From a checkpoint of a small mixture-of-experts model trained on Wikipedia.
Size: 13 layers, width 192, vocabulary 23365, 33.8M parameters.
Experts: 64 experts in each of 9 layers, 3 picks a token, a sigmoid router.
Training: a variant of SOAP for the experts, 386M tokens, 5883 steps.
Below are experts of layer 4 (counted from 0) of a mixture-of-experts language model. Rows are named router (the router's row for the expert), up (a neuron's input weights, with its number), down (a neuron's output weights, with its number) and show model dimensions 0-191. Each number is 500 + 40 x the weight over its row's rms, rounded and kept within 0 to 999. Numbers have three digits each.
After each expert's rows: "raises" lists some tokens whose logits its average output raises strongly, later layers aside. This comes from a sample of Wikipedia text that the model never trained on.

# expert 7
router:479477416544529528468590457502419485554522432529532513380477482463483510499474504496470460519443511564491516465518472449493473525496448574440489483527536486533516437538507469502450473448530484468520553504559485471538487489512567480435509479487414487501453495511462458461488521528426557506538513512569486480414508546524475560525548488442464452463451477521487472506469485454459541590489457417496559486520509553502438608513466468465599516495493572520459565525509528488524407520460493528523492462510484478479509485451501504551595556544509483485536427493504477500537504440493478496
up0:501495510512498540518442577459511461508460452503496513492470445564547450503466447544491463521466557539494470538470443522482446527417497495484491448512433510489486441571456474560491507568514521503497552452469537478565434475537473388425429507525521480449472575539517467567470530500515521486511508553487420462564596522546481504525489537495506476531538473587446448512509443525462525506538496459459517493373484519524484537484466502472497498530526500478492567477500467438519523548513562506521406541511468494478442459479522488483540462492478458478549472502502522412516498533454382473
down0:524506503468471484542511543531434579467457538453573482491511474530455497509541499570521519555563525453540508519519489439471578519451487467492522480499544475517548437455536550497460376509424483501474587492499541511532566542456539477467568429490494476523475515503478503490536543519502482579511513538466502508504506485453499547447506461449438483529542493591480546501473510497544481497438571498473462568513501471536517563521473452460554547452563548508477557485450449513500490454434469447522542523513551455494517564406438505475513491450505552503456570546472475510556554545546582480
up1:520495538527471498496402444556474522493485483494502476493498545561564510488493470492442442518493488493528545445486435463475528528507465466507498541532558490458493491568436479513531511476506585455461503477492481521493489479446478464470532466540498503502465466426522504535417492417484600477515481511487475510471552490506440542492528490499486530531446538514522449534571435540439525562477484429449479404606444539489567541514556412540443429504512456521492504496488529441496498496503559557431487507569539429464507413498501532489492517507445454470431499529482518534503454462539553604
down1:495474502521415420475547580472512473465538498495502485570524500532455474520469501504502518537533517456465464512570515517533447550535484551508468471515503490511516545484508558490537482523510485571458508503458504480496420496505553489495466446468589491518543472569507520544529590459462539559488561504526511470484509508448486479576474523496472435447561482515528503500560498446525584479505510473505438494408494490569512438455483582485473507544519497574493559534424466569505550496585481531495498474434443459579538489507497580436548538522528512513518488533547608467528524501452441423
raises: "ter", "\".\n\n", " from", ".\"\n\n"

# expert 52
router:467572504580496490510547387506486495551409502511399453475500502500527478466487482433480444464538479520488473514494536515475530502574438485474554522483513569583517566484459362531476549443552489482469517466544505537482502405526466494485512504468486494495484427548450458491428530499440535528491485436410533506498483583506502489494513465479481491453447504462463461505577477434451504560509522500470431482463524484533420469567520519528485537476468519479517533481502448524490444501558475513553528488577522469517498566508489482524531554447492448481485457449496473512452457504491454435
up0:509557472460482505511436536552464529504567469500519508495504581539409436560542517500560506491498481492475509515466511529516537439527497539504474530479484481552514522477463512489481484520493437482516508497496488548457520414595508452449529473541502579496475491532549488490511519496426430559540389518466516525474496542429506457553530503450508479479398535441537503423547468507526503488563563501538538545516578504479475477518499471552532482489540485486503575524553545468467534569479530427520561642461515568506525474487467539529519478437539513501579485557480465463424495512477470507
down0:522459463551508457523524481477548530457500499501499476471497500549495556460493478532451517561492533480491461571506534522496498461464450532431526438519467508575481570457461466506529486496556557445512457506574519553496482461443500522540499571467487511478532578419452440524468508464478449516538551518510525465463504496466572525481454495453515549557587488529530504490516538537589491489514464496533436521382444582508448542453537614443484498544478489514435466578459516541566475422497460504444502511532543523416490442470513440468533445496526525444495503476514479500477579488488511513
up1:487557518469460478511559422582523518502470461429549507485506551516410560520458477534435489447543564538527491511484522471543507511477455522497438500515478541544494456505472543429539501492500559465512557459581494421484462478481436443536527569521582532468501476533591494528490509502479459511540506447491498550441534479525431449478508555479496472493508507444506450425495545470610536445437535517482536494481585511585462525485432515492560482515519573492518536459489562489489542521435545552505478469452541457568465533464432502514461470488485492458513451431503513494529452461492474486
down1:456418473556469489433466445492493415465457508570525527471471440508531540505465488474526458540461501576493463497496459467499470600466509485550526473454519515476482423482481460540490545518568431457493513420462497455525490522494482523499445464416456476495532514528456532441522514504497470439422482500578404501517562574460550554456451445517578518559480470424438495506447505505514547510573459506481501439509473526518510504476515466445517473495566462502477524526518493474470499421522491475419473478530545520476477509494560522563533493521466426575518429482455472496508498427542502531
raises: "20", "19", "18", "14", "17", "16"

# expert 14
router:515582480524535557526565540533498457505516475546451496470531451577537505553476493468479532464449439514435567506499551499535393477538573554444494506531539511524565501491531519573462490521548469486499521501468459509483536518529538546426491495476490485505493439513513558529476490554510537516556536475471510482486579498536482464507506430554497605495532500470585487526479430467551496571491595519419593416516515565526535533473490547538547514463459499511483471512479418494470449536536500503468507451558558424502534506458501461478469517482538528527523502474460593466496468502476475431
up0:487501544480442530468490528545505448468557512424533457533567517443553524484445365484419504492464514502496520503500561470512555553513540453484484482574528480470483461523485515520524524478528494463470452429511488510529500472463399503494537586543485461476580483470441461541467500507499518481486523526602542465555523510549542568501488433484521505480457511542550472466521488534515512548427500458474501522534420498519479490477448527460506579479585441509532494468545477485499494533484494507484566519520540552489410470468503545484499489527453475478495527611457508585550540543537474405
down0:555533493460520469505545461537486540467464468552437466493440506547497458528560558547543497461523474471497495502550436503517487478512460555502501554488462502496518476469509539545458493500539509499575519574481506440476518506544531505475535417468515457485492440519566466451510474425527438451484451518446541519548511476490509430441536531474497540515507474487480518443482528497483464471486449554462546457453604439473519483474549484564497489463435499525450506504466491554504470479517491470469460528386447515437569574501486500537488485555547522488517522360513473376530475434421531514
up1:469442511482590545499457456514452447504468456524525483486553548545556510510507473451513484502452517495462548522452547547505474551503499501422487487479441445482527526507505508450523489444515567456542504489438529541548466462512533535487579551508496402478474461511515508572569530448460495530542498502531574541474534407430541511435488516580574570514427474491476461469440525456507465480462533541513467526439502504437514461491435479514621563519508521538521473485516529463485529537484565593502565535516502459491458503505460533562499506509471453543495422511555480490490510568482550539
down1:525467486545406475578475511485529519518546535468455523539475475476483534537441505526590559566452548535395532567523541509486481510461496480493548512419531522480466460455502519459464426509464495505501465470484520496506537452487478513447478478501509495487484467519481462507441477505514505447518415446582531471494470520517489557527523471472443471528397514513491475455541474518534564497463501490428538510465466534544501552553474543531535546529494520608536544558457466430507473487503578475528550486532558517490553573408455532451474465480476468561513490496525401473565426508471474463
raises: " the", " their", " his", " this", " a", " these"

# expert 63
router:493527493519446561548562481520421478583397445445488504575466451569510537527492533471521496518452465466480467460454485484500386519541499479519477465478537452556524479478466471483451538520473491466491442482540501595540421479510473415524414444451497408509520511528453470570450543551481557556537489488496507520476489518511469480494492486517492444469536503464530461560460535401525503531527511444464418484557481494473503432493454565496517488469449507492434470513464531509537514483480455490484509488503526491529479495498424551512437568508520491512627477504493520459552468524537508473
up0:541502487522484511497490470540469508437550421511506487481544505437543532484441491449580511517486451527458516501473588478589490563470518490471576576481541547520465467438499437486505577461551558445484462507502527563592527476478485444473476522499527475464487450554444515479511466496517533511559472508466518465420479478454621457565433477540516543581528569521509481460455535510496465484543429465491519513485526444464495486561518424464554508538444476510569503519447519509459580484507523466475583535452543512461505495467475580472486518522479466486503509472474474493534520409517486531
down0:505546474485546455462462528498505516487397504455523557500456448575541449459489500513462449481484485491551460486491486474518561491512485489566452510490554446468553480543571538540536517517439518541537395515437541446445510492571545503488528546555415538497520505490530458438474465430489567487551542506476518487541464489570446477453513562434464525484599469477533500444536436494520508499516547428469445564491518497491553533430499524523542447514569572486483451444535423492504520588479467457500501529533496471536498462510499470456557570442497476472485556531501550513485537510463509475
up1:495501493460414488526490574447474477502547540468512461491518572514482525450496541534529492517485475467486503464547479517402500485515439474449520515517507511482481435455412435468461492564527522572492519522458528564475464405510475407523503515499487502517428485488513542512442462472467531524392488458501526476562604441449483497560453536454499521474490487432527527469477458528513499551507469476425557457530404486489525530580449496480464530537558499527451460438596532529504428457507538509482519560503536466509455507535545539480459504474483512492612452520497525445472515478521508511
down1:486467566494499516536488473534529514528488459479437602481426498434543459505540408495544489369452513584464503471569485431566511520508501533524493455529502490490527500553586560540490502477483485506473484513549467457496491513481502467540522535477481525499513509526526456461533494504595462441501427552499476532484471501550578527535536439489502472478565461514503440487470573484484438499487499557533521492467587451519534424462529513548453502556547496523468491517495402525494507578547508512524510459509512485486575525488422511446558455546483543479428532483484437509462459513564532456
raises: "==", "The", "In", "===", "|", "A"

# expert 0
router:511480489446470522583504540447496457553460482523512454528495486487530509562439569438518515428450518502496518487521513473508493527505577490547494398495432439563511468483525450455506508540510445451614570445567498517407475479579502508532503502545508467511446511568413485405485515443524517490481469478484486491462468548573482453540411507503403507482415476498525456502520525516474557477521531532458567495545441501542502542492480538512569528464492537495495507624510539493500450528489542482516512458480487447472447454443502474539540503480508523518491470472493538448498465481547459498
up0:509607504456525489486587516537507469548521530458495488505487514437505560490460480503449468466534509459439500469492510494527495440463484513484473436503446538427562510590523510456535476543515511526543512555458476538518491510506494536533531502456448453551468435483496525459456604496561554476541500458489568499497505451576536508395463526484539563497487549447501511488513488537491522477448516530501499523513584429458557468473513515438493512507484560543528538520433598500487470455476565465507520510454515489467518473459533495537542510574509465580549415508462582418532507502526404523
down0:509512412489497473522553546542507496467478474541515437482545570463470474513491497563535546515514524460624525544546517404570466469574441515549444546469585510433546448536450489482494512491505521574448543507485493476507532487499486547403487474520463544486448489473538566534554500454539469527492535503478540450519499575520504517500448563434511449506488496478527483490508517551523497475429431516538526581465485465466490486501524465486569494524441460502478492499512532518497490528499526548462460455526495581503454450530537491480488536454545434543463535454519412575463469546453597511
up1:450567464458521447524489582455517565502381486485504472528603469445506453459479555490503480453540460436539548536524495514541510526571503540521501621487526476501515528534504508531533586477489528500493537553506453484455516497465535475466491480467482447456513505503458512514460470512456490540504485458547456515554468549509508454504572534510433388504526574548528518500480472537521514516472465515501437517394538435486536488454530446532553493420493568447508458479432503495531551519531558555507397478461528517489469529467521523490546466469535483515498541514488535593510482443489509464
down1:511484468551538554520454457529435483456524431396540504428498517514482475437504545485484574533510476449473474547512480483537485483427491454507448506545476362513501407503503530467533518496546474542416453505460467494482441510423491529438433576542546509461518488515428500576447501501453437501506447489499509478459524506484479518467474501476537442548525531496495432464461433456482461439459481474536454534526505564477487509437514511576460476468480543455521445509454489415500524513556488439516465535453496481508535525489515593518466458492475536511516474504530494536607497537533469476
raises: " and", " in", ",", "/", " on", " or"

# expert 4
router:450477492543448508490519434548463480514450470495497485453571487477509493447471542499448517459466406492502452437462507457531488533510461566493492508510470451510510551416562470493503530480548486493495495472491583536520427523469495488508589509479464476459466445499488561452473619522474490552506492482510508518515527477548405531509467494461466542451473444496555457547523498504535522522545521458494623435535520478483528475445537496536588493473454540452502507492556510483448471486532500549461517555566489509535490548427497525680527541493525494515524490518497490456500505485530425461
up0:455454485566559507485502486484474505489549448528513476488505445508519475535442453497477455497530539479574566466473537488578467481499556466460469497505601504511458518464486482475538579478442453442452523536570579469575454502449481494527509456498536469471510472450523414482551512486517495491528471483436509487465554498500535517469494510524511571485551496527542473517493571535595457461567468569456429389490510581526460537515505457442522518502529492464446502466435446542525479585506490520543536476482485474469547533508444542508438470474522503429547595503538506514554553486486568476
down0:501498439449438510427453538499480502490435509419534511494517535418539508557461486499480452500461458488503454552513505513420523508504578546544514521438510507498540463438505462483514440499534523581505505534450377474499557490495497553495586503522513472509444489536506607464484520525494554480493481507559511507483505497460463555538530440477473516578515530456497459505504505461429499557538534518545566534506410460506510502573497494492476530445423516569500461589528513477515496524551528499515523504423492526479560513533535535471542487502446494518505424572455428538480486397494454466
up1:481464555493451446487507491497549531533439466540510444447541451501504525498451478487566505566528487462553480449497530505498524554523444415452536437526534461504478516501475543538458448432459565538450553498582520495506479487528562469456518401523474471590473448501517532435488469539544491514487463494494487463534526485432535472523504520489548571498461572482472538435423431538522528534496555535497439560570472592553483559505495497433501515477538490514556454513508488476472520504499535464506543477501542435533499543458486471496570568480563573505447547544454509477438493480410511514
down1:509503521533500481516599498459510435430552467571496459500464513534525528495588517566506489460438497513536497500610514552549490488496513486444534493497509420482464483455510477537501550480422440501479390536506432532500451509619474516492482529564417528489440568469487444489540481525513551533492493558488498474448481414493521497527513478543555442511481521541547491486537448505506476508497459491522503496593509524451493482451493479472515559502543460504482516489505463498553439533497417480427459544424492483469391458537489511498493522490505433555537461552580500498520491458461500462
raises: " same", " latter", " result", " following"

# expert 33
router:475495499588445518501529500498452514609488434449505468464486477536582543539543529486487495539509507537453497504523489513481433524545548543515388548452502478492547494460502451479452455462519516494480483525556577533513445494479514452543524435531487420514488493548488418516450484502488529552488506481475569477433537516520464461510545498465499468485525526474593472536575480440502528581497545482488576441495506546402504464530466497517448486510410499443468488536527468578507485484498471385551530509507512499496472438482479428484544535502535526474531454431467600522456487517489510492
up0:509494493596481573468491521530472518518531508477499463540523460572580504445498519462572521518521517502457618455587492600465435534469484462543440491482513553499504529559485490545470496492509525556553532471500525477509564505546448501475522490478493487525499493458540476484526557492434434433464498473507556514512505479502403545511507514408532559375476544536522520527472476541451498546405488497500541495532448500510562557444455503414499535531489471449533532425528480528516550456451507512532442455504507437474524456484540498482482563448485482422504501497452491482494491528452540528
down0:525451497531517406469454459450521585443517461487465576462403498516489552461474521482527483516479488532520479475502542494519468439478553524470474540531463533478512406508569473517490510461438486553449522474580517524485518513432514488552479464524533529486483607489537472452491584432501482500472551522499473529490482446465572533469495565533477444531505473468490482510537596476500491485552475471508493559447506477517447474528506495494572436532448491523532478450503562488525437467491456534544486449499488524541479440586476461430493416455440451525502555492577540427517496508499463576
up1:560517532517484497524452518487461529498500529492435418484479550524497412439513432501445468550551545478498524505514480543448459549471489541491478461529488482504471501523485572527556434552556562547538455476515480516510488434421516549461545512472564452493422526431545440513518577506452537525467505458490504453489528430490528554533527492520474506430423450469560463548527466469470538480510560485476527466474473495543521435475593515499471540482416561481517535437501510518467487511406467463445470487469419533486498525437484482454462516484526499454472434524533468413492424525470480445
down1:525475518463573498538583448583588542571442486469497550549535470499561508502454496464572559528478518466491504498534511537468523531521459363503461472577461386427479538484488501488479570475537452460540555531497493522483473499498457422492477502585529465533514523511492471491480481520493448470484489521490513482493450481523477452480458566551462509516508524428531488517490535479471448523526489540529472474491512491512506474498451518463489509423452509496494450542486536548496450457469459466575432572492486559533515445517440473537561472425484514551466489528560424575522555528546528545
raises: "=", "English", "ET", "now", "EC", "from"

# expert 44
router:519494456531519481508494452483492475509466439521520487454495505499496518570437562464499442517488475509497427529443546502534489487561505515509469507514450516549534545493489434535505427448501475459487494502545566548512500528531495532494447475371457472446467517538478416407489489512486533510489484452487514507501572482538499467500573487501458487510511470457566458512441437520623552529490519466486442504565506472548457537500507539393560520483419509460550507507472542549504497426624532516496540531609494483460467505478505521482515542475498540546619470517494471493494483479507507434
up0:462505499483472528546483435542438516573464541490516492556524494422450442525442448474483435468478466499506444536541528570464512577470493528504480534489399474594446505479476495448528541420510513471482526526491528498527502457515499478569476504498549559516562528526466474529497492444501551451529512496512422516517584425504425500512506545516505545558532597536474474507435503471498466492509456506493481530510532572511502538462522497470565517424484564494556443436485473536445462437481561544499522442606457467513469510440521391487480543498516473469573497470466491520505532467480513474
down0:568420534485475456452491507521590512453500545504432508485503497467515466563465408523520497451528546569482449508553483514441486508410528481457518499465522486413489445554531466530518440574447464497545481475547519499517531608575545441437470422450448429505504504494545469493510508476455483442472514500507497485531487487568502501507505448465463485429488529433546463465481468549465521470511553594498483486523420498557509501474476462538471514494548480519463513549561486472560454506572447507495468468520511504524468573565492531498504550468469605520485461553518510480470443542513520478
up1:474459440451513509548521441526458455510612561454475569552442475501516524489481616472547483527531450474501477474490512426510497448502462553447514519544489525490518489478508458476488526468561480587518501547491499483446526487497519504495421513418494465522564472451539492604499538394470507510452477410503510492489473453520503498461498566463468428505486447521498531565500440524495561454458509472473525438525476450527515501477464474450507516453497520502476471476509558520410508458514530526538454551487549520526468551540529544446489470470457472502587532547482460408490470555568541504
down1:476453486447452505471469477473454486574554510500466493496542562619462548490551509489509568502507483455513523481467556441426553481515489459505463485460444518518457472572500506492508498511531467478492460521540458506494458485488432496444426454522382474509473489534447510478589567536417527559539496471506437531465479490554467535514500480425492508520531529505450512524464499561553462566495555466579521539532418485551452516588550522488450511511543530450429457568528484464437554496508518495447505554518498505464502472546520546503482497492483515563475496579539468430445518525450472530
raises: ".\"\n\n", ".\n\n", "\".\n\n", "\".", ").", " instead"

# expert 38
router:473497490477533517470501481434476458502470441490505474533500514499540477507489526479462512510561532486473545465452549375592512536534488559517491425527433482539569540456459449536445436509506464502529559466529541493505533498561575473550451493511515474514468475531473412411478538388464513504584611474520426502429460574525490503513483497488452518392462498489525489525560546465461516494606530501452515517450454493535532506521484549447545558483513500498481576523564537495452515505526606509525513510515481466538471487485492471541490510510503522526562492489485491447507492474506495455
up0:491551553504453493433459430520519504557463461546456503480504525578576497445514501485516563479519505604527534504533466503453521536431485553574486553460498465498470507479450550525552488508478503589493527495468438529482554449531491531498528535550532497531475501479505549471475462560519459493516505561475557539507514569410467576616486466441503528418488541522435507457514479494520585509445490504449510486519529524473503413477522429497499495496516498474425535511535549532519543550505542447503470517483435451440487516442527461477495554515483446522476449450412511545481515482545447434
down0:472453541427516542552504434448490446516524511571464436535409543469457582491496478574496459423512547452526476481502487463448494413491515484500532462468503538449479432468527531528502465533475525544477565471525580528534488487553571477504487578546548483442506465552528519505531531532562431435490506513464518541491418533517513476483503565512447542389520481500481500527469523557489468503540499607564492550475471534467416470509557436521455480478531584506535564516496476475444495489436549478523474495438567489446511516503513482478495474520469470446490525480466506477490570504491500516
up1:494590538496468555485470495502555485501544537497494551550513508556495451535498590430530495482515542502384433514495542439554514465490537476574520484462505503521506426556515447547473497504531553492546494441540573500509479508449452482451499455510486509468511532471413466520449420409414459604485518466512507464465489495457554551502452518503547518529461482525521524417466520466517522471472441528508519480533461557525554500466495492490579581424508469483561471484448559515467481496483474527525510507444538559503450493419446496409472509516518485519457502540581515504525498456508491497
down1:550471560482505478444542406464511505462495424516506472519571473524531527432505509492507519547568491563603585496451511474557538500527531505484492478520593513465471558473516537513587442517456433438500552478498543509467480502505567463577451488507511477536530495533490569506525543524478478483483547464541485509506541499527486457479497497450501471520544439536470519481494512537461444451511539502544448525475535492502485463579441462528536407524526501494500487500605474486445451492580543432502421489518492454531440530550516472530505494482377495460538599501530461509502510522510511564
raises: "'s", " and", ",", "s", " (", "in"

# expert 13
router:520511467519462583546496483490477491613485476439480497493488489542473537462515520482519505583522508531497512426469599502548518582498470483434513496448498531511560633522469523469457526544606504474495498442518501588491534528525528454529518434507481495505486463478522542491491487554502519528558460492526504387479559523499498612538464460489520448432467441462506462491475531485546472503567529469482532517530458497520486462493465589514455509482448565486511524512485516581428457449560504519447520556532510495454531503378491464505510498486502527507444473521450516489473487454488460474
up0:504412504481476479547566506519519519605511497575442453488497497484531471467454451471474464409469474436515497509551469428456466490484462534490507487472523456551556472524428516492463485632493547507499474455457543427545543459528556570564483491487493517494535484421453577496481540455428494517512520434494463512514447506527509543450502500563498440528504481474555482523503486524545491509526497453516481523536456498485429469543544461450529498542533532541504457524532461464488531463476506576521493515498548486514403507491504424469444538496469441514510531446456569445521452467464417576
down0:487577510572458497475469461521530458495486459496491498497474481543463509482524420525499561529551501562458497530528568463529607498461532563479557518428526592542466574539527435548479532514545560468469535514560476433529433501514481518538442488519491484573484545550483535598537526515479456469572499493514475464494425501479487536522436515406514501481445540479508496471552490449480524522465490389503462503508440492480536531483477491516499471479458505521428520469456460460428462463540454476511467497453544487450452518526556545525450426530516440475502444458535495535439462496544517446
up1:508491585506570486481488543553499489489546434507527517477502466501571438454520476513489504443457415514553496430547472549451512550507548457574545464535412457515585456461437455545492491507582439469479478430490474492474469422553487542410521527530534471492531490437451549491447540538552519498447480509548430526498525476568423411497480599557488467520455541441487419476439514543518530512444508455501475478480511538464505486548528481483483519495487432481523491511531543488495536506541505501520581523500516464533538460541482539508560513550451557476494489493471542526550515492513552522
down1:544420417427485474498478557465551464547491544473479510558476547491528489474569469554512507523542434478454495522472496448540404405491446497437442496463518513542407464507527495543568438515508524497506486504478504518561584499478514541568498487421480443480510508525509488616452473477494553455528509579540461441451521516487529454527545490500496485516522511517478558567522516480532438522524523517554494565406453506502510562538515516466523537488513438441551501509513547480492462527445551502534575439489484497520558507487559556547423490472521508460466515493524557519459522504492451551
raises: "–", "\".", ".\"\n\n", " –", " |", ".\""

# expert 45
router:516560495499513524547494484401493459525464465421476486517533508468540503427508526447482497477481507463502534360507540409506471520552479471443448456532472499494545586502519441502473471527586467458501524529462484520436504452561490519524540477537501441502398463563482519501446609532486580489502578462483470473465461496555490468543464525493394471454477468487506478522551548463482542511476575449458511480491480470565460502453484547501484594453512543484464479485532552464507518514496527511515509589502525452545485499504524435567501519474535486509516472542477511487419486489528446509
up0:560467532531482537418526462498479448550490505464541453534481554565474397519504501490574516494589487472476502514502496478521594512455539530580521469499478516523485535470552497432503500563463471568520572464512548512515533502433476472502574494455460555489491449472506503442495541524537533460525482523442503522580498527587468451460513559567515519563505404437512475514460444504488493440447530514471563513494562478547455511469473547454475515492538448531485511504541465460541424515485468479506480437507546544529441450380496460489532561517477574515538491469510483491546537549503513531
down0:533511513484504470515500476477467448533521553498512523573512448486508511432534495503474540463533541547531486556537497424549513480517461495496440528541515476461571469509521480574498427521502528470490527514503495481518497465512463493472465465514530503501471537482535552516598464511452507466444482482523556506486390580462551545480575454461432465408502486595497545570448504555480486521510492530497451533486507537449552483542498517463548543479570548525474518488487469469526534459514501500482524483424517466509564450591502506613478377472424428502513527540441508519477432522436534547
up1:507470514432525463561539448520488494486491531522494522480550476488538513446506436476478551512588567495424463495483448517411482531484441476472549506560467445515574459504549535514576553503591451520497511464504472549471503465498512513505416428468466501495496528462475536448518562548479545559518491485508527465487472435590477535538575530549516532514527557559556525530522489509400517504438518510516512417502564528566492586516438492485467503523420448513493470499455490514486518477418467413520520524469501490497529512501480496480502555433430553482490593491491542523485556483497444514
down1:514466574470507575541483511494511464486486545454545512498485490461484458454392480477545550499451515546514504439509527543470561480474521485572506441437478468444462439537442479494506447491457504522539470480504561430466514491505461426599513611485412501496461437464523547520512506489513509528480451485550588449459476472521516444507459529451448550516514523557454454501481542527496433471561536533479460457443456502542520489459524481427470482505520455496487516543509572490506608547547469469492467446514490532525486400468495528482453444493541439467502571491473506543508537532496554507
raises: " and", "\n", ".", " for", ".\n\n", ";"

# expert 46
router:530542497506564574474545439487489458471473456590478519549476489554423488443500502484504475515473465474450508451472517474556447521563539583521524446508446588564491528520510533579521524504503457467532555512474512503484516533486551450512563494515469498436507482517474409537517457529447513530554493517490563521461550472547479616578579508451505478467548526488519459550466547508428494510544529415466481442464526547484468546487516484458534471477512489444494492505600517526492523577510499528421490540503448481502518494483491463516486559412566550545547479462483461539530494504521451444
up0:472421510418519488529466533491422442447467483475457534459471560418460515560497484567545518542503515458537496443559501535511525430515552553525429550528508568411519485485519501510479475481493524499498563538533528468503477482508485564491477471478585474518555538467525500505483450513424509497471567476513531543479470450495540556458512494532460444461482453471478447575461547477400471501499534485515465481509550573529477538537549505465489444510481472521451464473457513530502472531450560561486472522417445394454507529413493474514523504486499594489475483530470523500561427516460440472
down0:435500529502510523417466437467506563539541500504539464522476486545522491543480559518483511493415486465511480488492454482531458556527425452513552457511475447489417519512437502553546507570523530543575443464520555539516470436423515491481515525539456522461504472468520529469477520408536468480529446469473433500525518522485464506554488471476500469492516486553492532420478459517521519463477444475422461532470492504510539544409487474534498495492469476504522551549485504449533579472530507544506468462465516556481482451548510499527404445469514422489568584478561500563453533581577488590
up1:497493533578474543455486509485519520476518539459512492533474412526503486510495521518526458527557545442448556434509486491463509513570405446515479482470449520406575504514460487518519477488500485527464514508433499461519489518505527579502501570518561517511469510446572527472501531500467476610565508508587484495549501517555506517556463481608465457414475561496453473570472529500536470571541476512525475522425485555483474508527491465543516483451544468537429466445478545553508517470505496432516476486483516488508456509527589478509471566479424498474460526492468528471390595512516482495
down1:489474512445464503516502504506505468488492496525453503413554516448561518509585505477510442498501525578446465578523506541485547495487570517503482505521511487598539527515480414527576567494536545488485521496521537451513456558498521472498498450491394496546547433453499465520463553528526541470569493521428435488503426498516459471443489501423515510594511565512492487464477505481491569480486512474462594481531536426485491497510486545459478498590438449523558559475525506512493502491518512464463445528423501493535492467520553492529432534533514496473571427541545457509599552530501533478
raises: " others", " other", "/or", " future", " his", " the"

# expert 57
router:471511457504535469557495467463502457558471451470474497497508504542515488559441489482486545528500524541497451514589528438505432516514541443532485534482437584518560473454487476559472452409473454505586436458436498589454487480495521524500445430504481509487502432518514489482428529494429493556477548479515494502439536533509489507546445494508531594416540540476506486502535543518526517475599545580503477485536501549511454506451509477526537531499496506480521566540480430518439488493574515499520507564501458427405457565508534510493522506516503485546551439474439522473453507481475544414
up0:416454404471563490538471503480513473563488462413497469548533458475520513447504518508447499507483445487495547492549498494444472455482522503517471591535518565462480566535480510504415467536524502485492511510475511577526490507444476504487541476505566469503530509547484446511471424623474467506494488559470487521489524517523556529469564491527562509469510525442505519397511510492536531494505591522482535442461462477494564434456442563472534492538442534438499546494525487490429502498532508531528507526557486517630481494519483438513526513542480596521521548463461463537477435444512546462
down0:462511505552447437555435501529454489502525508522502551522544484487453543501471542492446434455509473530484478543437479502538476466598553449487497527447504443495513468479574453424526498514559426593477504519497554434573545498495511499493496458448458497475512454458541500407491515454450503461490490485486518461498478490437517455522465516495535520476469547461466543522569456518492463454530419566518567490461540501531485562401489561494469543490524506508540464446487514480500522513470479466467484519398549437551466506514440468412484519475526528504497453518497502434576502533486413593
up1:487527484540554432507474454495494464499516491538478485544533493498615515545548497522464479504450549510513446531534518490495470529476529528447470527551404487539584548483556556499496473558476430482443427426510522445493507527445506491381512470507526467536453482577443556499524486443503502493463431484481508519472503579497492519479543503499522452483557561506553439435585563495498469580462481534537520452453514507453469504481493483451508488491543499435394464494553463499465385496505509545543512460515497420517477544495490487444521494544518481524455516483474494483489597542453477509
down1:460500544466442510496510518477406436498492447439525573479472487470519437556472525528472426467436470527512521533477483377470578478497539492491493477571451470553473482475482490559575502548415548502498547426521515512461460489450483515481502485490501553512549472500513512540608516494450489572484477557548530525484529507511552491531457482529492575523490487503460517516504466537540544478524447544528499489523470518510515451462486502543525482490529513487556522525481491414528463499405574505554471632509495495442500462423554526495502471548543429464430492462449498480550543502473457442
raises: " days", " he", "0", " ft"

# expert 22
router:470516467473468549530533482462522483511486449424506512523450443505531535500509503519583457510558574525456532476526463516534423518537598549434506451537524496491502566487521447529457498519464463495516497460471502545430409474443615507580498487408446489507447432529464416501466498516504486513499470457474523499525560452524447513521530469495534428490549515488614497515470526492505511527551522468450452472531537566454505490466570446465565497478479594504456533512566514486597479509538495471558517471506443469488505531446496493570488520493483438542456476487477505504488478493425488460
up0:537477479445517514442522528456506455480393552516505452483487457474493464492481423482506538443520476532574430493537509464496510515549526521486506439570467466502430511574519508445535538478507484477481473501469531510550480577517525463521441493466473472549554531498471448511495505516456522491516523512422471448540492470504472499485465445512476521479438481514495475445515422444454638598479512504494479513428443447453509456507485414441540559555584500425469477570501476463531529471552554446489512471529499529523549543487559503481501467509470475460478469516461564491559554487533551591
down0:519552518509502462500523504551472436529528418511513482484474466476439467463475490470547533481426469519488531568573433493513494502489536500432519524447527469459464502487490477484556437469528453445493516432506490493468495484554534529450362470455557515510562550496550473495474507459524480535469450513459514440510489485444555496437532577512487470471446436543564476461448514498493474553505518453559489481544458481481504466525495532479512439504531459553441532484458549519501483453510522494464464476457572423486520524519539564416559439524499422569612493501484537550552548472418513532
up1:439482547539535466452561476487520596503457471459505453441449469475557487494476412474450499553496576499401433526530509433569493515472517501494493451487443517497555513511537555483486571531547482494530501490504482576475520441436575527529457528530506535484468527460534480457438487521451489579512515547508480549476499422479528525504470520468431505512434486517496522493515526497465576525468523502514483457583548522536504514549445567567490588409543487533506532518481499537455474499436547567496552500509492506553536504489569531515452530474440461473508492488520450447467594434504507455
down1:482405539465523563513462533477467522507511564495601467534507503479551530485487539604472522504498523483485498471433502540576483557453541439556442516470408476554553561465455521493534494537509601440541449540498543487451478534500551453535495500542494480526527531467370510477548596533538442513438517452538552537455537520548450519522518551473472490495543499517499495478446595495456433462546406500456485521456501540479541499501387506487486465499525517468451479510490484450518520506455473449482558480524538484481513445501498477525490530492477538490536544528465527488541492552495488505
raises: " the", " a", " their", " these", " ", " them"